config.yaml
num_hidden_layers: 10
hidden_size: 320
n_experts: 128
experts_per_token: 8
d_expert: 48
d_shared_expert: 0
hidden_act: "gelu"
moe_layers: [0, 1, 2, 3, 4, 5, 6, 7, 8, 9]
n_empty_slots: 32
router_score: "softmax"
normalize_top_k: true
routed_scale: 1.0
balance_loss: 0.00511
balance_bias: false
router_cosine_scale: 20.0
router_bias: true
init_std_router: 0.0106
lr_router: 0.00057
vocab_size: 16384
norm: "layernorm"
norm_eps: 1e-05
tie_word_embeddings: true
optimizer: "ademamix"
learning_rate: 0.000343
beta1: 0.9
batch_tokens: 65536
max_seq_len: 512
train_tokens: 242800000
max_steps: 3705
dataset: "wikipedia_en"
Below are experts of layer 5 (counted from 0) of a mixture-of-experts language model. Rows are named up (a neuron's input weights, with its number), down (a neuron's output weights, with its number) and show model dimensions 80-119. Each number is 128 + 32 x the weight over its row's rms, rounded and kept within 0 to 255. Numbers have three digits each.
Before each expert's rows: a language model's description of what the expert responds to; "mostly gets" lists some tokens that are sent to it at least half of the time. This comes from a sample of Wikipedia text that the model never trained on.

# expert 4
It responds to: Mid-word syllable pieces. Consonant-plus-vowel fragments inside longer words, mostly ending in i or o, as in exclu-si-ve, war-ri-ors, Hin-di, explo-si-ves.
mostly gets: "ri", "ti", "ro", "li", "di", "si"
up0:044099141077119107144160068182154169149111110128085163127115110151099141099154123148076097179121089156095093137137110143
down0:153088087155101122117137101082132178134129119127120118131146080097132144155114137178127137149191112151106148124134138113
up1:150120128115143146180163161147145131072098130161168149093153096160136114140052100115138121177136191114175089076145125139
down1:073120151132137071149199087093134169149173173105154062147108126116135158178187080142109144095124090073074143130164104142
up2:141093119164112204070149088139103162135107121136086149151089133106128170179126166140169132185137037113116139100106134074
down2:095108138116116163189138098125127086163169118136062156072139089144136175130131079129109094132148131121212164072148117100
up3:088143134140174109123120148162123118176144070124176061153144057103125089171143177122136117125149132156101141126105136143
down3:109149123102148072093129166110192108135157115119134104063165106126162186121142122091114139122074097138121143135115145138
up4:157145058131134244181175146126195184125108152136095139136157144144111100156048133137121154140106138182152130174141175203
down4:126128121139114095139087128062113159125166126100131155107166061100167174145107123090140183133101089136143123130079175097
up5:111166113122137124119122189109136098123115125093172123181136111058162121150114049124098153116115104105135187159220140111
down5:153148158104141102102090113106084136158169115146090159120095106125118166141151142130134147095103088097155113145124066119
up6:098161125074082145104161072192205162073117166109126179094143122153077133202125105132125141163096109136145139134126138164
down6:163080029171084117091097083060179141107123186112115195168091114080149091075101091164142110124084120073181141031145122159
up7:115138077113121121114135110158097081136130164171151117131081158134127117115128124150075163107150172126134160084124173079
down7:162154100062107097136104140104127099154093104094114087101156149083131098103205091120103144169103146120118107136067142201
up8:156131131203178087156167132078116094110101078151126208123151156107137026103136135061155137183102138110111129092160136166
down8:128061075091168073167130171185095138152159141142151082106137169146128099133107135132125163123154146112068143132066126163
up9:149080064116152129077123086146186153187121154049090171191145091143087110136124137137117127062164141167138146082062194102
down9:101094108094071142142154161184162109121131097181162165131105086153110082113117166122145115148100123155153118067123161157
up10:124094073116075145152196178129140104117094139109101107125135135117142072128088127135088124140124145153129084138143124111
down10:136105187178150143183147152035113094114090080139137149156106177114146124143080179152102095199161116124123147115103159098
up11:178125110145144149145116124166030126145111146122072111155068088136110147131127126089160149149152096086124138148091147151
down11:164167180151143166081113109118110128134123110129140088087141178082154095150122097139110122106134132156236105118084104074
up12:081064101086128155106153071108085120111128108196116125161134152150100114132143074130107149096124136107129177104106127129
down12:135137125110164125190117112084155114151135158136093118050134164106178136103167093175155143096124106123142091164095156172
up13:112088117151125067139115079104136134104100090165091075078078151093153111086079114080164170179174143141148098060117179171
down13:153110089114076107185153154146101185155119141149167123112134125164149080150113140106115146059119164130126154140098140095
up14:056163113146153160185212090129110108145117155138141102125178126104137136157162120014180137151105176088127171085123155148
down14:100163142078102104086129197166178155085121134108140190135119132115100143109131200113142061164108118116153091161119087063
up15:084137091097117085200165061048139156043103112167221112121112133097149138152110091175143115186121151129136092055134104144
down15:157129110142121174119124202136088203151191177134131123128132164156180151153148149152095137109170095101124107114166114102

# expert 3
It responds to: Foreign name particles. Short connecting words inside foreign names and titles, such as de, et, von, ibn, van, da, y, plus v in case names.
mostly gets: "del ", "(°", "von ", "de ", "ibn ", "mean "
up0:142080055141205109132115113108146120179118151088191132084123086084119058139118181149093082175101111154169138086107156112
down0:172088188126154149124100143131131103118107113101135116164107121083116129138115082128176110093094126184186156062124092137
up1:141118124128148148067166090104112205121125155184130163081067093166170134138102155154109153127084100153129126130099186176
down1:078132146164105216161106149137089171149159133171116125067167112108091107146160147151112202140202191110095140107111191114
up2:108147129117103071197125089108130136135130100116117104125122134095041108099138096177124142134081092143140119152129148157
down2:119109174145130132146136149098121067111117096089184134172139130131084177154144196155166115122062097158087141124153084162
up3:115138096111094102173070161104093113095124130100079078143104152176083158115104111088142096112126122114036137147128098185
down3:098092155123200137091141116117121115100134144106131152162137147143150196167113125085134110074123146166119176185123157109
up4:141087073238147145087076100126129153159119137156116123123112073142100108137085132127126146151139108138137084134171100160
down4:074109132095165142159116182114151096084139190106160119099142112129188164114111065149127128149108156160093068056112103072
up5:114129116142085073130101080146167118118038089132111075098098076162108170108135194171177120077140157204142100127161061111
down5:128120139109135094135148141085109088142116118062181147175121153106140114156135089148167134106126130130155137161185115136
up6:136173132139103115128173144105128147154062139155121125114131110065108178051166144135126142141180144175137108103135067097
down6:159109180125164146100157108123156142111107144129192125123095201161135143134149112095162116075116079130056141123090101111
up7:125134117155140124112124107115166103098122136149140085157148106101114145086191118118126116075174120085104155145164094119
down7:133117086119206117121127104112109134121099034095144128186136118163126101185157145222094111109140141080192176112140159149
up8:092093089149132114108104062109124150140099097094118138125167142153109087137161112136132156122114167162058167143163114152
down8:111099088095076105106120168083124107131134108090117177101091131139100182161136086122123089146097131141131151170135108152
up9:106082189099104124173123099176148084086093146164145156124150131152162132118145129150136170115165140163072072156131106112
down9:072093098138126108138119091114114102156152118171110151158139116123111111135121140168103118136094091096194109163074136130
up10:104113109122070135148139109081149138091130081149149055088130162107105135108130131190168124144091151122125159098189130143
down10:110089091103193183103130126132089073158153128104157139102128160071111246135124140146104100105068106149129169134080140104
up11:165135146096093163152205132099105120141103104142119130127118058171161080131159084130161160148175117149060133147140174131
down11:156186096152155113166081145119103154142183138126138160147119146130133129073126134154104158105122121126101181099101129152
up12:117123123081103121175155181173129135131101117117099109138071098151156183095112160172101145189118108076139089148153101122
down12:110151149115176171159134116117143107112135176142221142109116163140102158116156120114133141124022089113147131102107119096
up13:138118101116102156139146121074113156178199177146099130160144132170182100097134119149114147112130141108128127161110151129
down13:120139125133148161136142134134117192108118118099132132060146095083140100139133124102148137089125178110074150085083183135
up14:148123139103243140152150117154175154134150165144086135179123184080163061170082150161080139116104102157084126107098197165
down14:064088091206161118151136156155193137146124138119062062133126086154131117144122137126108191115147144158152114130122116155
up15:156065151137159091140109118146187117112109126141164138135101172133144142220086146138068118095171129113143142122096175117
down15:147150134147152096120120129172118082103151158097087094125112061105138149114087155110117151155148075137136052122136072141

# expert 18
It responds to: Foreign name pieces. Word pieces inside foreign, especially Slavic, personal and place names, such as Djokovic's ov, Vulićević's ev, Conway's way.
mostly gets: "ov", "á", "aj", "ó", "iy", "ev"
up0:160012110130119171073113106158180110136130115130120137142086044109136151144107124117211110132121101144130168125136146057
down0:109138108173168181168116147060091166127127165110146136133117126146131183107163088085091093133127143177126096145106112157
up1:169114126200235143104221121087199145126143194051144142207125082072161203190189182111162076092163092114153147098143169114
down1:162100083156138138162112106143095159097108096163131117127064085152078169126118117081130115143072094132095146170133091182
up2:149020116095124127080095111111215105109182144036138137148126111096120124176130089096120060068162142112124146072147119173
down2:104074078171135121157103115102075139102108145125120097100160068128085167122151082069069118147101140144072141167179148172
up3:154136172195125089072170131104140104095122190137121112165140108118154097166123151129121096134110157176138158131171130162
down3:154037187166116145139185108179077173075114154120138126176132125137146159141154220124140096134058071118133096132113124093
up4:221197092124094115122159125105090140105067144163078194103115122111104117138088088130066155119108088070106125140135131106
down4:071104138105095134119128147138165114121109124103122219106114091131169087155112119136117115148146173112075133107144098149
up5:145124094118156125098152158108193128148116130127124166173187116104126094168162158098141129102123126108109153104117125112
down5:104166100110156067168103109146137123146125142150114129095143129155147128187115108148157103177158119195082111171121239162
up6:116210128118134167114145173140125097151132208117157130118152119097158110151107162097176118146158098130136154139101066100
down6:115168095112143124149169142105101113101125154114147174036125103099092153102103118105104185133191130165155143118110124102
up7:126117141105094084134135170149111121166161095103098118129138122188142115120159134107110151126116131166088112117162128139
down7:143120104188120096123155110151110153094155146137142180114138135148154184107133172113171112136158136101095114076137075171
up8:142146109163111159130144192107131105107104136204160125091123058125078162115127132091144104181101144154091108142131134128
down8:101140179113129130151137201160073081136149170153113130105141115108107183110128129103098146113128084115115098061179069055
up9:175119204138203186125171143096128114120117145148144139169165110096102145149160094146185110156138076163123091098125146141
down9:118139169127141139090091136127159112156100128132114073132171193078140091113094111093146096166068157139118145089125148106
up10:144164176101137111091205103081128075197148155155132123101097150169125169148099156141140139150155119111135084094173056103
down10:115165084116101143157114114111103132112057105149146154115142093102139128132087135100099106128136158129097112160167143094
up11:111124163150154143108139140091131115164067110120125109180137094126134082099110085127179032081123135098124156099097093125
down11:151150115103139090224142149166160171166111133108140100140128138095085102122131157097144130164122117161112053125105137122
up12:110150119179111068119186094139052173145079104186163133118115124103153114150195102110141152103114134130140150094086098153
down12:158120152062118142214066104157147146156116153145096153115121192056154108168121141081066162145094157114131151093147138116
up13:077132116128083121125153125086113134082122168122092089114146198069082126159125110113114164170121156141170120147149150133
down13:146164089122124137161121120138153117191136147155159109074134059125124152112095126141145125142163177145144117167123059189
up14:116124151137045074106164116150149127096183164089169125084082128137089198094143105103192088135131137126130113092140143124
down14:163147111124144081136126134128098151214109110118119167142147184169142151197128080068074036106170170173130148154133198157
up15:114117132063174148142142089118132140086150134114104107131084132167177179097091115110118179136162106074115062140111094136
down15:100152141134083178125091187137106067137113075119222167158131114134142210136105106151089057125120086109169153138136134135

# expert 29
It responds to: Film/book credit words. Function words in lead sentences about films and books, mainly "by" after directed/written/produced, plus "a", "of", "starring".
mostly gets: "tells ", "directed ", "Elizabeth ", "inspired ", "starred ", "starring "
up0:110155111101148151248123063104105144136090138125170144138075105104117124069161050075088084160078116097097132106136107173
down0:123116123149131162107151165157193099114113102078153152110144168115133173091043189081128145089178167114130168105195103174
up1:099161105147170139109088101105067135139117137097110105090137038094137140127096139133123117113140117124086147139107110058
down1:080155116153098152125128165070153121141120132035093109189113115155064078119144122095065102183194136164172106090157119134
up2:153169153129103104073162077144119085160104107076209117096174128162114150114152083091166106077125155107134114107216131126
down2:135190093146019166114125122090121124140114148150126124086089131153166146221089165107086062116103167177116106137178095116
up3:136124142176096122157164106118074140174154162078110126144116102124134121100079126086092108116100122196059158126122101146
down3:102166190083076162162121151107156168117125122134119100161110142145102152201107069106137125064100094128100152129102172187
up4:109078147092114117150107114200135142077094181141174153109190149138130162173123105147154114111105151128166072066128072085
down4:068129093107135122132167131061105158128096135184091126163153106177082113077148121075125102195092098102141103134116158096
up5:129170103132128132138149097091040097156112098134121069043137125109135135153076193063149117156127141132128189118122164117
down5:123125148117087104126073124092087136133116067110111069094129129136108118172126124081131099097129186136143139113118127126
up6:152140156188122127195118158086099085125112097145111067120133136101137142111134183117115064076105148083071111084123113133
down6:181139135131103131119126144122181138099184159142096110082095113107197142169098147084122109130144131096138047173044134131
up7:071124129149059128120048109102117154148116159120110099108116083166155174160135059165117089177179171159133116101082091145
down7:073080122094119071118174195151124126104109132137131089181116110143111057096094169089108171100185117186169081145108169132
up8:108139065131159133142112103131116075106064076095152147195077110113145117093154080132138081143205184114150165125179076142
down8:125182157147112127093177091092079128155118105051079148088151172097126169157173161140067112108111127152071122160116141143
up9:168114149102213119152134118141117058062118167131125106131203192114168159122095191132182169164199145131097125095105097117
down9:102121120151193207135141143102140196146101139151104160104158167130103147080147090089051095214047093120110107102072127074
up10:091105152134128103119179092077122136096125142120175115124137161075139173114103118071118132162136132103079104138121154109
down10:152124157179146225134158162144090133104094134107078089155103122108189078141139163073112100102120104142140133135122155126
up11:122172139132091128116130128174090125086066131133129161156136087088152129180178046109151103092159129126108128105115167143
down11:122051079124118144119126109081148102147130102114192117138087128144163120149148095190083112081123131153138122143121136116
up12:130153127122119123192105102125090162149105133144126142107137108066142115114054117064076118170141189111159126097120127128
down12:065161105155108133127084149161120096068159150107146173133196128116121123110181110146078140098166182114106154171126073104
up13:140131114121140138133132128145108134095177076158212102077179224089117128126138075085100113118113124055159166107157187091
down13:067180116105082138113116089193141136159116088143201125120043148119095134089103135052070123134078185088143164093157095133
up14:167076119134161172086172101104122147112151077095110179159116123128137178098052119131084161132114184144152125191193092159
down14:106106147120116067086128068102145161179181135093126077064117103131120144122146139227147104160151123207106142133134168096
up15:093137144140150101143186066148163112125095121159101149130175154070095140131155100103201146166151117142131095114166148125
down15:120146115164143159076138134147124146138137121132056062158057104148198165106191114121141094149103145123116140134120163163